Weights of a small mixture-of-experts language model, trained from scratch on English Wikipedia.
Experts: 40 experts in each of 6 layers, 1 pick a token.
Below are experts of layer 3 (counted from 0) of a mixture-of-experts language model. Rows are named router (the router's row for the expert), gate (a neuron's input weights, with its number), up (a neuron's input weights, with its number), down (a neuron's output weights, with its number) and show model dimensions 0-191. Each number is 500 + 40 x the weight over its row's rms, rounded and kept within 0 to 999. Numbers have three digits each.
Before each expert's rows: "mostly gets" lists some tokens that are sent to it at least half of the time; "raises" lists some tokens whose logits its average output raises strongly, later layers aside. This comes from a sample of Wikipedia text that the model never trained on.

# expert 13
mostly gets: "\n", " \"", " “"
raises: "\n", "-", "|", "===", "==", "\""
router:480483501579482525504477502453556574487542530508517493501510535503481542514507496461563615539482533430509507526550488468497482470551564514539399584493496547505564501509526492511534528473475521516508525502545564576535502518474548539470513526525532518512595455485490428413519525476532532438489516525467422516447500561469540376469430533533436471494506547523440480444472522508515503500471491543462463448535511482459475479502449521539511459525416445563506557453489508495500459448437506621519554606508506499460481503506523485507599496467476505444540463524480469508519503478506509488
gate4:536487481491419458424539480447536480476452529471512464468528489460525453482512514481503433563470467435538509498503420496532481537482444510436515597495454458463540466509517477493540500509469451540525453552507550453410481517504522498489561512541402550529422390516513443499444414544483546508415525518519500480432483442468507506513504464505488480527544472582423487421490435504528517490475452497491530491469531540538525544501464427464481560565538480504559491516481511530506490519473574430450444518478532473493444498520563501533482502523415504563480471433478504503553537457523508537
up4:498440534496502478505509532568545518501499459485444448483457514503491493474456487594498485509501636470504501457445591541547537483582437488506450490570527492464464443488509528511548517552497482538461529484601502511472597468542443495559492487488522489500464492433514535472422492459536496529508529466470477504498516533506431590488461542510481486520485453446560482476515517468547464442508508520504436513564574506459464546526509485417453504479496469512467467545484510504515582448473458455485530487518423559544440477467538448497404495474480533478546620489507482524449489539513548495
down4:488476526461486459508529552536548528487502501498475457489511508486429506454528479413467449493550557426509437426469481528580472471569518477499516489515571459452502464480513497565487445559529469527496498539437535488465536504625529485500513533443521430525499525513480443464398440483559458516482450398520528446532498476529494497473467540456465438502445462462558516480456523549494525490477505491592498537481558493527440532524463448507440527496513447516529536499445521475475500416531480502421492502470466605544495524483498526496509433478464479523556563490415524489483550490505580477
gate5:491505508516510497494515505518500508452461518532498517507478451523575507472502488573542514533474475497506557454551511476494511537450568514480506488495464482439575514477495616471436511508483497489553484423545486502501509488577517490525494524484510542522464486435539436550468464495506487374489488454473508525618552504488454581499545578477461510505490581444520509527456559558483492526526450537486516546519523436473458524479486568470514519524564468513462459533433481498481584485545458526494553539510553498460589507579507456467576450462446458413526432503515481480461540439560450533
up5:530487550484436447474527540414574496414527553588517531498532424419511511512465513516537482500459488525534555395458508487519501525450485480516488486503485458461537508450493491518491520554471505514528401541491468557498532538482523514537566517486492533502492520527534395528439499521512520430502480509513463525577545562486491541499468534515480547537513524519519541528507568445501487463510542520520510490486475463373506514521513389504555566509493510506471482517435506451499494471524475432500560487494535466532551455516480472490468474478537438490572499581485518497461562491593380469
down5:492510434462430509573491505500545486436537550515460473417499506518546527433517443514546527490412469509469540524456392575513511510508545413546551491434479448547491527468483423448567548519515451452533458504476507457478514525490489472456491509475517475516573500463479514537491597498570537572562435501546473545512411491453539500464456465530480531484544501574488487522482473487445460466502529528525470539477437495517453512411523482479443555548495547476510582503558515510436463473534531507545479547473493545445544514481479505492497449543446493506462522456532425497483518553552530514
gate6:479436484453460471426445487447537470503499537510412572497485467520541549423573534498538497460512497504490613527539475546489509446498442535531467567496449519543510498544442482480506509523532514500498422496531480489490503473426526483571515557563470577485496423500508550508562499505521570523509468508501471537536499523514526507490522523462518580582505485409508496556460380533519608515556473428477550532509506476487525531498510482462478500537460489488523514491534540500535569532547523534501491538503471483464593481540512468440532511457507435551581544563483478496477460519450433494
up6:489474538586460504526539549533518525475527519454503472534488481519520520477486578541519450428460505492461568495479502476431451495531572502561397516492518437531572491487488537470484525502464521515505517557513525525516474501540522513444460418375466449460506526477518556522542594450494493522405506508514476519524521533545474478544497498554433525518485502518458481467501524442595544458477561450506470493473470456414518531524420470514441484537478641492500505509530442531615471515504469489527499524547489454493474524503498517496497441438523504536514535482531570487501470483534467568
down6:505486477530466460470478484541443484457458512465456486451477532470434476517510470500523506509441523421532479488528551566480471453482529448536552436570449522510515502455509508560556481509606445523503429463595456491522570502454433534563444584531548476502472568565474493470523517533492461531515410496470583582570525479462556511503444492473471535510520483473515494466534519483497510549591555503566546497538438494478493421497420523480537474430499475474483543447488463472510473497559442531501528499374484492486496508502521514499429484489498482538444481502504427513501512521528488463
gate7:487480520495519452511428510481438529529498452594502495532510501489522541507435499511533456521597446492529488526406518497544532485530461544537479469487544488480431444452497487517494546477493448520501499500436550440464439517401559534518558533513534492475491483451481518592544479526502504493445552478435564465538426489523435503441480522428504499511515563465468480464502459482500467565509413525555511404474540509515550495580501457545491409494455511529451497548439580422509502537562492497581474478511482446470486488467517539498464451480487542507487541486508480455534466511403518521
up7:473441565480482469526476536525539490504465474483505461461610484467531496510436507488520449430609516521438428503462485512535487496472512475570461530521497519510539467518489512577515498532505444553494430488491515405518426498501500514553475490430476480504503432469485494577572499510495476544449521467470585498550525448547501443476523473537575462525567534512465533480581506478531501573548429479563545445484502517521546532585444407443499427479444519520513446466495489510539547529581504470560536539524518450455499502498463465489476498487504548499544440444462475520531505440510482520
down7:464378496480536407557520533555546455557509468436539476497585463524502485520492468500515500388561529514502439451511524548486474509524468466508427509517461471542580534533524451585484541513515486551431514508469484512481480452509458496550453401474462504517522484461438430486574505509484511477490478464473594502486493471534566476527517511539523492519549469510514489497545465473541440549500519462529474558501487479503581556547446481414539478499471497450558505490504550521439507541502448553560437523492545533486572494520515524435498505479476550453555516466535435501567486498509449458
gate8:517441510468503538540509549593450476596567472463486493511460452521483603501413489513515445489573525519512564499525398493478521440530466506493567496470530488494507455500544539490503466561578463568499461470501448451497503517510503509514536546430541418467452467552539475555464500465474451515439433537525507505535513459523489508490480453431528561529565515515563541480505446451469458532516492521503587492514475527457514506500504402472465557540478444517488440582470451490524470449511557451563520482545505467477513450522483466530497567507505470520480549533502520410505452544488453494
up8:510430494555541510538541552501596499496516480478494494502537502517475533375517464530541512515511548529462495489525506486516551413554477427453490561426547556555529458468413559516423455537494541547493426560500514560496509529531521537522511547502447510547528476491581462563499556513463529463503554507457463480507523558479445480512493500510420552502534470522489485472492548477496427563515492521458475528526510556477521495534429440502558500495483445503477443584477527450540468490497449521561533541491519475528523489513444431527505544519470541474512536490477442584486624498488469536
down8:536505477532510462466508452522438474520510485507564474487539547569512538430499435524606481429529484517495507452436423439436539496537394480565500517515520506565475477475542478481513555497524522466576422502524490459488491535609493418472415500466530467524525566516480529516464502536484497474495549472506498581407503519448524468424533553500512521556471530540422532549415500523518515513534422503464513417510471485442428502521506495435525475521458510462507513502543533483479499544481499484549496511494495494462513409443518512431500516537520484503505459436547445482469471515514556532
gate9:529455442560541420495489500532499465503532453506496463480533496514480455422475402503452482458530510567459452533501407535497472485521548458464523452520498498545460507489545425492495529481515492463448438499563477541429514486539524501478551495489488412615565495543473517521453481486538479358555520480544476472510489486460540494465466557494504487479475507523474546486487503498437551509571557499508500525511583494512510561542452530455490506494501504432509479461487463477515497506567564465504567487479511489515488419462392400510579521492444560449514515541496505515485444528504518555
up9:490546534495526554502511495492524545507461493521519565489432499458532562556492494450527534566474475464509499479477586477493525503531465538475451527550506496483546550524495525479508473533468514485568591523481544498512497464556493452486459535533532573456411516460545473476543493528487554577391483525417553496489513439487484506534500470521535524466554511499520469491544552513544456505515525504509541472470428520503559462452566436497527458462521481494491501494476533528531513491437474544526512531517440555485467615521560563470429414568598437547498485434580463491513588515446510503
down9:568526499522471500461515581499659512531507473605515492469490449537551460582466523503552500552511508467432539508553473469541460508497473437514504553481549532482498466508487519534504482481492491518570494560444507516463474403527596514490541502522478535508521505535485409482516564456537523438434502488502481513521452507559505460516501541544471484478483482478533420473472551513499558440463461517530627540504580520485509514527512535511411494438523485461499475486510505454513493484517492548518505508526423534520462474567423536536524514438561488578523511467493551448519499551486525501
gate10:525445450530527544521508473498506470447510473486523522487455570541479435507587481514472448495528604461518515486420440518442565491538518521488577555513491496482475520564484489455442564504531512493480454521519453469476513475613504442484532450447434561461431544548516539525468451474517468536497452487489549510554533435564581491537499475477466476477503490538563499541545537506439458488547473516500577457463551516497467525572561491465609518501495501535535515513492552531529516506518441512519520527418532542516535551570523440524463541515489403480449475552505477496529478491510570514
up10:477538497508528455442513499461529558566486517532433439515544460516504540529440568467533573582464532508461501468526519435574475554535521524474434467484458464463457495438538505521560444565552513533488537491512472481501466532430506558517459508528513484507590515514513508528448529542475466431553533491559467518496447565436410502486522553511549478440484474503507477406554530538541479535496550580444416488493518505505477447487499457542432455485533472554425546530472521467519432459457541546461521532567451461533499493486511553529552451567491516455457468493440521498516511497485452504
down10:522529427509506554527463514540597501465520481576510494448507489632450489470405504486485492523541579526459504491569480513508530568442463497506483507532523530437491537469499519537508488460505440429500454534455453477485533458541454458566468501466475446452511411505414533504532475544521433436468506473514503544559515484492451508516530427549447495548541539521590484473461519545492487515532457468490578445585583565487488514541487488475483470501541468497539488409549506477385457491544532526466480515519485543491543466539510520483480502533516447496490482515522443503507431506530473483
gate11:439483505470542568433496450557500493462467509455507497487456526561489525478481525473516558451500564516549539512485423515451489491539562459558485527490509513518475468529455503458493540481530504375529514487524524514447528464503434468502524529548494496505553413506462511559522435530478374565504549489503518545529586517438534574538511497450479458498422523493529461492491494591529492510507505365530486419492511484502533432453523518470465470515496474569498530510468435512470471590530442499481551391482485517574529479515483497486443489500501527472524432446470498490513492500509553495
up11:500517491492486490501538564446492463509580555534445477503523484426572542519501513500493453568499457453455493501514556441539500436502477538466513530504539536458520525526595505497551477512514512624422501518478487516554492530492516509475566491520598511525484601505477509461466584514500574432470473440511511495500476547600523467418483463517478556508524510546470532487446545403540473504523478576477496513569472478455485564521500540532526524502500568456465477455494520502553555453473537483472496595465527523450454494486573499471562470477526457503511466523548497519443494545567527481
down11:516462538508515565458512510534594505572468522564455493497491508514549508561500512536488506486528508526472587551511464516496494501497548480496470571468564495445450475496510524528470575472500492488528413566513450494455482421494474528503517449510468447470461457526471467557503557487492430571509556485511513516537456517514511502424482529434558424481476466507498400513437500545547522446502441442505540550540574528454494470516445534478461516535460482452502520539617510432493501511505521582465512478381493579521576512557440455542518523461510480533490439456529538469511504504522516492
gate12:500505555519534458562488538480561509511582456546466488530452470501523499555553478516558487496535429486504556527456453488537526489479556524530514499588456427485556442447561568529533466455553452458485478495559479556466569483540509426553495500526458547490437480509576504495517508494496451513498477500548491490537554414518504436549539546524538476525550484507454512558552473503452524502487496530522587537573540470510489569502519486491471530496435551463483423432488501507540565546551525559513477505504486495502389517534531494472430517536492486523522514506519457403583529565447547515
up12:531504487457535553507418428581426468499422425525516437505564522462546566518430411532513531461510535453533502538455468535499576461464535529499497529551495461446594475460538494515542490451467467539459512483535516482465512465460568470546551480554458541455506518497467525509527549540535457541424494501527451497507575499481531541502517509524520531545490560531539560505547448472399516410539477497542558514503515481540458549549449430498449496483512521525532486457455414493488534505554544546511560496534515559461465463460460513510484537499528518505492552531496497519491454554490485587
down12:584513489472542494558510443496450491513497503450509547473535463431519487517524485499523440456501489445539469522457569456488523531476545477477529451554406505514512469533496516450509499501520479563493580512512483553493490457429486452541456450460496541515456545455538557502631478499466492494551399470520522481540543488510521438521506575441492490472510587522500544484607510448477481493556529534471517455571479508503550530547473499453533537496474502543552505470491585493446516529538572489462562466571523515424519498502507555512432506559478449424469535494495504506480441599505472511
gate13:429574443525488490490489521543507538471477501468563535506565508510428449481528524366463515515478504589516503476584562514500488532462544518497537439479509562531451452452461544580456457504471525513573513555495469499512493553479485564476499510537486449470465417545553537532454524529540484429507511455535580468527507484579585563486550510460510475498493424493510492478546487504495524505497411485519529515441466510539500490459558464428603502542489541543515496481528500513478461542526506456558535530517465422501543538524534573520566511513515521492505514520511445446475454430533477490
up13:539521505514501498549505490488501477480553516500442520499462500463580487467461453611526498484506458463485549475405470540493533495494520506394492430522509428509529562421541533451519446540503462469383507513541543501552487434524534433517519569532559569446459598448498492526539545468492517513475484473497514516481468444418500438508515488506503518475525525476457547491467448505513503551443575535529471469549466477492468494498385590503497448490491429483495455535456444518502480511461414555464454468428467527464483479520510453550481472517518503519530519501587500468543507486479509469
down13:529522508536476553406473577517604534518473551533611529439520464539489527512511534453490491505569549549479534485548477495567401529521490531531510561466526519488506523499474498577466485400475522529499504518475476480459516489521565506492531499543458528551501450510401515491466492486484437496448538528573495473519465528604487493480467506482515467489460466476581386477554503548474515505466458509484540515497573503503561510525573501523477494477487467426483517471442448492500491511522422500537483556487525542507531490473445435489527503452512488515493548542428553579435498532535459559
gate14:511500417544470492489495486495485459533484486528443481492519426470537484501518466513484523534488431488469466502539529498490482521578588499497477462496438531420466456463515511473504536436443429534488491547515529443561437519539513498533533557510550571492390558469503468498460553439449438524496504517508481571475472540504478490462540520499427535547594494530531523400513435485481444561472500478464562521473514434351566465493430490477548438468475456495497546525560542521493568497570490476486462567501479488493442470501513472533442486470513540489486529504501522449547515499504502451
up14:554506431510517506467491434562492499542492447480426484513450457433499470504490438542495497538460492519463490524510520517509505547559547493508444453489466561528494401503525522493496488446494429555515520566475543475541479506509437458491425541485505564490454513509445577511490553471458480506489437462513423494435500563458498541433494572480435545525502492530568560447523452495420483569576511527480447551479513479422501565494462532484455513428508484482511537522504536551542553541508494512471422579516452522425505474540528566469490499461590509484506469463446517521598507519502516478
down14:434497493473455460514506488502426473414459441471512528510481492485518515405538485461495444491480425432594468574537527546495519567590438400526552384470492495493493518458517513497533458500455511568469489421502520489460496515458502468482422531486526544529488566455521518543486522453463508531505534516449511523545485497451499438542512533495561527521476513469479553508526475447492522564539548465475521511575430452486438447522548495453543481560467519508475566479439588536530496520527523505492487553483540480465534549473526471508479453442423588453481505529513474494537465539527511488
gate15:511516546501485483538495481541592443455504557500488577552476490478580501463461495406498474525535524420526538463492500471527486440469491478507481542536503510537439396525496545477464537539488487478560464491515480475437529523490428494513439520444468450451521499500507549591507460509467479534451493537546553484500437441508489500495438475396516447558508502508423470503564475569392476465416473531500479563460512436465494528560474462480498472514544512499492560517521503549438462508513441520499490538518480554481489467527549477527573512397467497471519461543517493523422541535525486566
up15:512495468530525560480432491489454488474500443528549414459556508505363483545560521527526491454475490535437520510491477498498510487552481500462558486433510462462529632501517451483530478475458524495476523451423554550487435490510534583483523428552517506538450514518485440459483520507439512536491522420507450579516516510441513483484502486615497550475463501515546481503478500390557471515566493472480511427560431558511565485466530563520494579493482484472536481521534466491526514527456501487549520520476519485534510539419478477489482488589519476553452529498516523494499473518528515438
down15:552524527517474529501443509493522462526491556577523541572491502524520539480404506540479460515547492533476473430547477483629519496518485545444513615514484544437464488412479475505472507565530539463508489557504508524411443478497485479461494510517455501465493523501505518429433538485527570474437510562512537569469454473512536441534503516504607485526476459526455468474413548488493524474478539538489520507448491525524553546545485431495424512564526543460469511507504472513489486540421490513541462506513463453526535434610482419569442437523505493525523471491496509517473485519510524503
gate16:464468474470461517474406469474516505588455557500475468436511519542490551447508500473455472515552512505551482525465450510505533465460396487488581492496490522521527569434510504403440473519491519476494568492498465482553462505417518514513425533474547521484499536508435435492389615506530523490540581539462539575519525556519498474534525482495448491472439516468451495514525471466456482526491525512485455534541483467517428539575494473575442540480511579458489461492505452423478522459498510456453534447489554484516469475492502521530476571473492502580484519516553472514481491534542436458
up16:459491501543512504471534547539485527457475503517454555499497550457510485499497480431503486496488486514473569394556498478535505458537548503537448424543491468502419486489535486567607468437541474478428393474510547499457558533554474501503484439487483554468514469496579595587583430487488491500462472463530451437461542482555545535425501532532572511496505518515566472540491496510505507453545438538536498395496499485501596499492498493523560527535503563539499526464500508566562483503496490548504464502450476529485485552481503431456511504523482532430501480480427552463483522534499519509
down16:528494511534543483533532525484434466574503515472513525576566460519497497490421504574477522478483540499502548507492508477589462527566549543534408459466461564512488527453535485566448526435514556507530439499413473525455523508567450490538516511514547515503542485472469478461483535463550490536498515455535509450497482505585492570512484523513570500506553489484517507534540532555469572512474533468524569459459478597578538576488530499446528489492431478425494482480542471440490545510546446548470404484487508461603487501507449545437538500450457442475464482488555487496466479555480485492
gate17:557497462471569489479518558478532522535465535464427476501453466545486432489515526478553569466543486504591431491497509494509490491493475505543523499493507557548441452493501487471526492552512504473443503473511480555525552521448414506605550535530426425459570559528492526509474429503471486496459517506473543489473477511514442468532474549423440528526621507499505486525484564486468455491503438579473393501539539507499506545602452524489492483473452520529451430488524503504519546528408460432560498492525477492511481445483461515516525446525523525478477470524548514512592511510524512581
up17:542433515533546433465502563453529505586452533473436450434521502522524510511541505497498518491496453517517471528526525518451542481452464554542523500510547471469466474508513478567552552508506463580465533503515517519527508436490439492489514570490416515443487516568552523546523441545505498530502489508548517499519488427537454465510437575513469516569591463556564484531486541518504504456489512527464503492503449584546468540553512556448461459540502537550479489567571505469539519529459526446558480581530529493562457522410463478486493527570501416447497529479530454445536448453565513550
down17:480500522499524465559468427493406455433497495526540471553480509491483498456506469456508504506514497541478484573479422471519463471553474534568506538495499525511452451487423422424506467625501475509503494476491528520496540590438472510514449511482451441426493573524591474438528452505561524435518537486474552569453554556510478502488536466512473482500528494509492578523550500469524515493515521491496459466461493533439409521545470491496577540527503544496496474515503512558484483519469496495563477509528509389513517491467621586504478510540479542537529490551564522548475555524474521502
gate18:468529531484480465475457509509510496546524539540542526508516495547556491493523518485526447425496544447484517401455414547542561547480509519546463476456543539482516502513528493545411491451542476509526463550518508512546531538448553565518501519452476510475456518530472492612522452533506507489546498422497485460500554431514522445455531576477579524533513481473462497472479504470444537498541589428396552416429513479498539504421490522501511453577462426498482445508521426463527568556531492488524549468556465481491530554514512544482535542505548567456530492537517514485522486528549453464
up18:501506525473448550436495525464524494451446498494454552545493546510550512503478521504473492484484540440523505355458477548539529435505454515492498526438540508547486513498507530572499477496496537519512464494524500467534562567440565566563453487537498460492463527556481506493469492531477497525449486417478505502474558516553495479482524532427482604506451488508493477531502520472486484398519499426456566440533504463456553513419451506454502528544550398513516520509599513506501495502434443449488517531494530512463525554440491486507496510495473522518620398490452488464548555520451512519
down18:478504493472525449541460480496453536357482637444532445462506450547521473424546446519483488465536520494545499490470460401473567493448486467498544455428455439552546484531474515474547468541489496574527466469527524529450520501537451510477450413520503479498456491529483392536523452506460576491525504571454524532497562479495576536529460578492509476500492512449533475437515493483492523532540518503483486488484453545419490486469448446566502478486508520499452497513523474542506522508509511458485459478511490494503530499450475504436416506495512540496543447448491414448437527524508458538
gate19:485522600481554457533426474490502471524535523509474468466542528414461538502458473554442484546469473520464508527535467491530552502501573572513566501444487527493467502447493498596513455537463508505605502480525524473519497414489485482522610528421453494590475464486530494512446495478461503481491531504540560419486446524572449481491481495503512560544488431503544482553534466552400478497602513502493552442503554512489485400533463514543439478565540475529573518504519519501567469531534506496477477531547517487519537563479453497468500490537493507512468477527539476460518477548462462463
up19:443501501433497508558482491563507505586467514488538512442560460427513485510464500570410498505428526505495484523528530467475492472530515469439544495478555516495522446484520506491482455500447553484532522476503480454472586543377467514567511644490547503501483467473507498502517542510488460510506507471476452482486449501520489537484421521518533542578463528508541450493471441502432434503553501526489593529529528487527514492431477585611474463557498474447528480584478496556467483494506519495481507461559459533443541554507494426541542520516543504473534534496512478537545487492492517402
down19:498464482527451522437498474568466550458468551482451402512545516490437457511489564480499503484521461542496560499459488549525436555482476479476425439525513511431453444525470502566500527480545557573572491489476543494487501456527503506509539521512514519552493549500476451559465541438478502556558461540416535545530469477492445541552489426470499565534472558477451525542501518511485504516565503433516548478558476568465417476498536606456531470470523517502591532453560534527554513556523482498500418498479464495526496497517454499442592416442519470459509538490516477515484476482533470525
gate20:571449507456557461470530473417503485515525528521475514500523454512468467539545549553555466540522455540506484514466588533580559482455427494452574471508520539470434521525430450463559549495543526558539438481583511477513438548458543497515510508506520479549492560447493510481466446484560450492502528490477475449477514467540547466469483453460495501533446462567488462531472465510491512428533498447457517480509463441544555500512494465483473564491515500482513474531488507450472534487556492441454535456442505466539442505515517404539427511472526532501401491478486517467522355428476486512
up20:527480507595583483533567535396467541539506472553485565512471546556526546518482469379572492413528485517481442501456539495554500461485489458534505458515492524502486493527420411554491536518454597537516480514481546448469488480527578513537529487491504458509535508486543480484507451456498478528526497489532456511436482538448511469462506466471534515531490518554398522512545491558471479486413467468526514510562485536575506530433460522521521519514465448465484551496505583497513421519509487469534538523475539504499498498488466472481505536439490546433457542546510599461531410481490511472
down20:442539492602517506532472532478476478493477434483474515464491568613459559487491461444504504445464481524572430488422435463494551522472523463490539544548481482505497494558508479493481505480476498505528477494512500516525470531518467524482495448539546466446523440573610449518506499570485491543446476504559415548517481557403507521547538433502493495428517535535426528474465415511501460530467537436500459487515488511455476462463436447506546545547478484537518539435402485537560464475516505472491555509520505442509433512491489485552598515522501496512549511470470508521434498531452458537
gate21:587499536520457393498474433509454497505530540494529476419543485512602492514461507551496562511497502480504487621526520494451434559462451571497510572419522547509502492486524479510450494467503525436517455521491458418473498453514456488430454423490495526513523515418535456495514481545489508496485417551512509503478551461542444520500489537563468469484544531568495545555484479511518494488514535518484584509505544467411435474494460506514478438512510535468512540504536549476504500457505500412450461501576417458476488551542552556507482510527523458536482444506505510482438417531491500533
up21:521525500532502470497471471514505560454479498521559487456518495492636457507484435503532490465450514515440494497532483534506482481508514482414577567444507474532470470460557499499521453427458505469545468491408439524476573494499502417477438511472506448497518427495522471453471506577481462512495401498466482518490523459528504594544485498536435468431491555520492492622458525525472478538574538496489488482481527467443502413483449540481479444500487511526524489524430539502513454466504455502479477508560458493457492519604543513522481486601519485538502449521525493522576468531541563513
down21:491525542475516495484464444432426473413493498458537463527508545439475533548632484472473511528570463461487442488506495501468470539479435504551479489587480499489498525531447537474534543504486413537527521481529540531489553574564455510486498474467511529520552470491558580462512480487445488480477464467482534515451426492461489523496544542524481495515437545561442588557573486524426493548461500492479433471496474469424556502563486537548575504499476499509528599527513546567473527562508494507472541532554549532496463513483500549509416459545449489490510547468533453493465443527522486477
gate22:483490512475513449498465467523533435407463509549419555461542497483515487402438510555487452449449532513524493441464454518470508531465500508564572506489547512555472452529486515497435530520481565464478405462501460503600489625466521521469516466545422492452493486472478505612552511489522508445561444500556506465517443497519471548480525520491510483513517521498532585501434544513439590492509488473497495537485491535455560552564459428456473470467507494528550466473488447467458544512512466516582519491506570460509505421518514478483460535521492518455454509524514576521484521523513505494
up22:514542476478524432418500511480540507444505492528422516441540530465511504425434489569445501442486487532503485460493435473521497539517518540493606505497557547527472418487497531461462510513497530426484454472467504468595499605472581527506499491576481444463497544448468512590511502512478492481576472510521518457490444519475472526475479524508539510519561521551523537538426583492492526485465551505533498488474508553447546496554417439460504453489539533525514435462496454453509563490455484513627557520516574481506453411510529502473518493528506510479424504500522498493537492475507553496
down22:489479576482507444565464379520411484476482526451462515550494503494482515361591456485520495468524449532537451530445488468456516490409549508491466453547481469543526527541534466453492475528473525560441490425547521468499534518435436500472485496508509488490476496528519508502514424525459496498573478489544525509471531464503494451479558517418503484509546507508479539528602469477453466556558521505459419512502492470490491449476484491482583578590480521506526556498484497584466488539484538469509517515497559468479530537455539492482525481566476542441529491530482494550412531465542485536
gate23:564553495547607481527569470480517565528492533569487484508430511544577440496498532483450493468598488538548510569501501481491488503519463505478534465525391519484470457575431477485442489482527493479530491537487484566510515497491439473448451428503585515445456447481511494487499486530518528406501554522429447457517495549501464482485470525525459471553512467450529510532461479465422538404469486493527525562444456512420514515512456541553495455508482527521487586480483457465483532542512537472578510544460626515498493476496488453542507479540562480502529542478526490505505514509491522558
up23:409428506475446559467456576554500460485526500437483564517531472383478544486450478542478555514420537446468494426500509524477478506436478498481477521444610449485534470396533493480537468435422569505499505489474562447501526491526579550500584536501425468457496545507504474521465527445485476535522486449500532527463534463501491528564480482420524517495536539520445491481513506518535485577533557475467486473536554439556546462553520525446468523480483463475512447494524512541531503500504466479458505428520407486503525529488496539502501484460454468560525507500500508511489467505423460442
down23:480541420539542539531531541534538566551437512446415527526473487493574541547421556526537495541506547540532486480519485520482520478532556477427518533485569562410498523487535553552445459420506452478541514454495515479479521484480522413465508488512457420440543418569447576503469565512472546480489533532510507490569478525494499511499500534467524461583504492492603487500481516545478468572501467507507536517475525497563533473415435580502441524456553469467503496527533510474482462497537539498446466527440429561429528502528526495508453506479497487555494465518493479445451455497495515497
gate24:453495509485469549473509482524457491487463505483443495556477503511469448486495494579561511495464445521507458455525500480545542588555466457473497526484512439483503525512500567502532503457569473559581467493471447465504531567519503462534502513508514472435501496530495508481443467560565410465449452512445391495514483511520479529494527509487477472486466410563541507485584408578440489437482483491514404518442505550517501494506532538569492478534486497489466450474466515482482478496565607468483493540512532545532517464559453525434417539519427516521537537527445432577468460487479537468
up24:464517555507446528482434504549451490517496533444541539564499521519504491485462505463591527457421420449525510516525527472425480554547442422584471550488504417446536424542524546465535524433534542487556527516508471426501533575543518451496536508500558429468487461419462465542461490531523500523400482490461390559417497478495502520494470501473462479491522490532467550460504459526501470462490506454520521536437490507536518595458487516502537535500501466484457477410480526514448436481493580468481484528464510534529508490489450517455488530508454469571540540528488545521456473504534514481
down24:460480543466483458544505470486449504519555486472510521513506567495491489443494508429487503401510438542544466494434487440433579492534459504552488503498511418505461487577553508468485442603444507570484556403540499468475521479482462557443520473529529476496494467514527446497465508525410443602526507535564468501496573533474478523522546484512536476448499518504464515486445411504545574572545537477505477468467438449512521469528507496481572534597482532552518502494500518532533520496532450498452512527507454450490465532425563563486494463569505512455475536488487491442475565501514485499
gate25:510550494503486479577545525512502528451430578557539477542452441534551475482604551501515495542539507540498536431489417464508522449462480501443510537556521441518485547487427456552510580503520454492535435481489557508477481491538570463478511457450419543575488491507589513531507540408520455486470535417456464512493500494512507551505557527538534502534479483519509596480531502475554532538554565394504524507561474446521548528527541472452544502521518498478509505441512472485492510559617510466521545545453479467474553486548554493533501517527521512448519534488535496504447496481493475492
up25:509498446471502551438480507553525514582562479464484517491506479440482552478437441567480534434449470529496470502500585454501436552548523471508481471475488506469586429524522594466478445491495514501450510481471480496501584489414487548503545548557544497439518499504500521476497407500482542495517488605568538533498432465397451464515514456480486455449499477495489451496502522514413493475456477615493436517475516597516510451485472531490475494509477493562515526564497522531467478499452547557451472432515474550550454496464482529500486516470509515572506505525459480517555510475553517446
down25:499563542560471522517532509510582558541475496552552537501489506445477485600441560516479506509545540467472511448606481535507460537574538504485479539462559508508534546537519517491497529491537553470490461531476469512464454463531521523534530525496493472483475360524515557472506542484506399442441534535516463459480471554506512493514516523526485418480493492486498514548524530550427586506491451475463485485562513479517545494544507473465457522490435450564561458479502479500488513425506520498553537451535434477489458404552450452508490479457504439492540505434541490485577417450489548457
gate26:502581449534533544479534483514610503594529506511494452522483511591557496434516550529513452476488546522537454532500602522494415510597480489429475534563523502492541483468482460516521446466479466465479516465527519571488521511432505531487502535480522509422515489504444523534517446570564511528517521448486547568571474500571450520490448502443559432538510509521537502520457475511447497557504468452532470504534536482407536472464484545516487533545563512530490498558500495571424505523459462439459549519449535508464494445403482449519481529474513466527555507532538486455450505476509515496
up26:485632443524517515521508481446556506513532496530457495483480505552544468436493555480481407483522540510549476513465535546547481564525475503453474440570464516498519466521484449495486498537488439456471476485566539515511508533473503510498521564543538546437532502507523522498499463568502484494506483484519521509575462548513427546477527502372526401484547537526566506477498511514456467537497416532563477514451583472421525425535478495542507472518519473536428551605520584525395474455490492451515514462547518494565495482459491459523540540492496524530455483547503436511550484483505517498
down26:521445545544515468574403454464406482486554486581507515440543531502508464496549402534524532509473388449492496490512496476562542505513481510543580457485531508552442530496466454394497481550565506566526504522516462501505517489473439469463457490485452502494464565456539473442565523557534532492524554487509497493502548464553459448515579474449490521449524523414460500521525452454549462472515519504443456519497453436524520545553536416474517483487508520472494550499506565547459514464481476538562530466607509484491544485497502525519470530502538571450501433517538516476501470474533510491
gate27:461516474455490470509490573488408511559560494462513504496475524516504487525527542495477561489529504434540501529491516465473505513429432504456619519491528488445497455557461464439509488468469505525540483504488427449494530535484452494485510430570464531521423522518469481523444557516532438533505463633536539494527515552554554443492556474451576475567535469485533530443530503448520495475482436559469425483499446460507513526475516530469482523410518487519504458470491569528468510496499537374562574448469478521516458559502469562509513513513512508489478516483456503522473530505590534451
up27:544474537522511535496514476541553479424415490478491505529526483464530514508533483521502424548496484544497503457540501558542543504543566509534428500532488511578507546438533522539487452530533501502476541474506614556520436437527541477521504576423559533462568477471547489529537467490489527502448494396479479484487455449463442495497493514546441515439447509543481459533465456526491437538524560432562524556464558509586500444485426484501497490552486511496483497493443435468508487515475492615452441493467521466500547515523542442527504505433545498492521468508553535486554412494449456498
down27:547547490505476578427466526510608563545507506548572528455472469552498493490452587491527517528625508524480507552510456494542508508527449439482584573427492503494485521460492517524517555379442477461540477560478498477478516486541554472481555477501494541513507419525436514504468562509554526511485550510489463488485416505511475462469462533538501493481466489459489448488457518557516564515466453517516530487494564528484538548474450530501380511484509518444456496496531487445482493489476463526448488486470441507492529461492410424529487482492544479516500509461437521520452476537566554563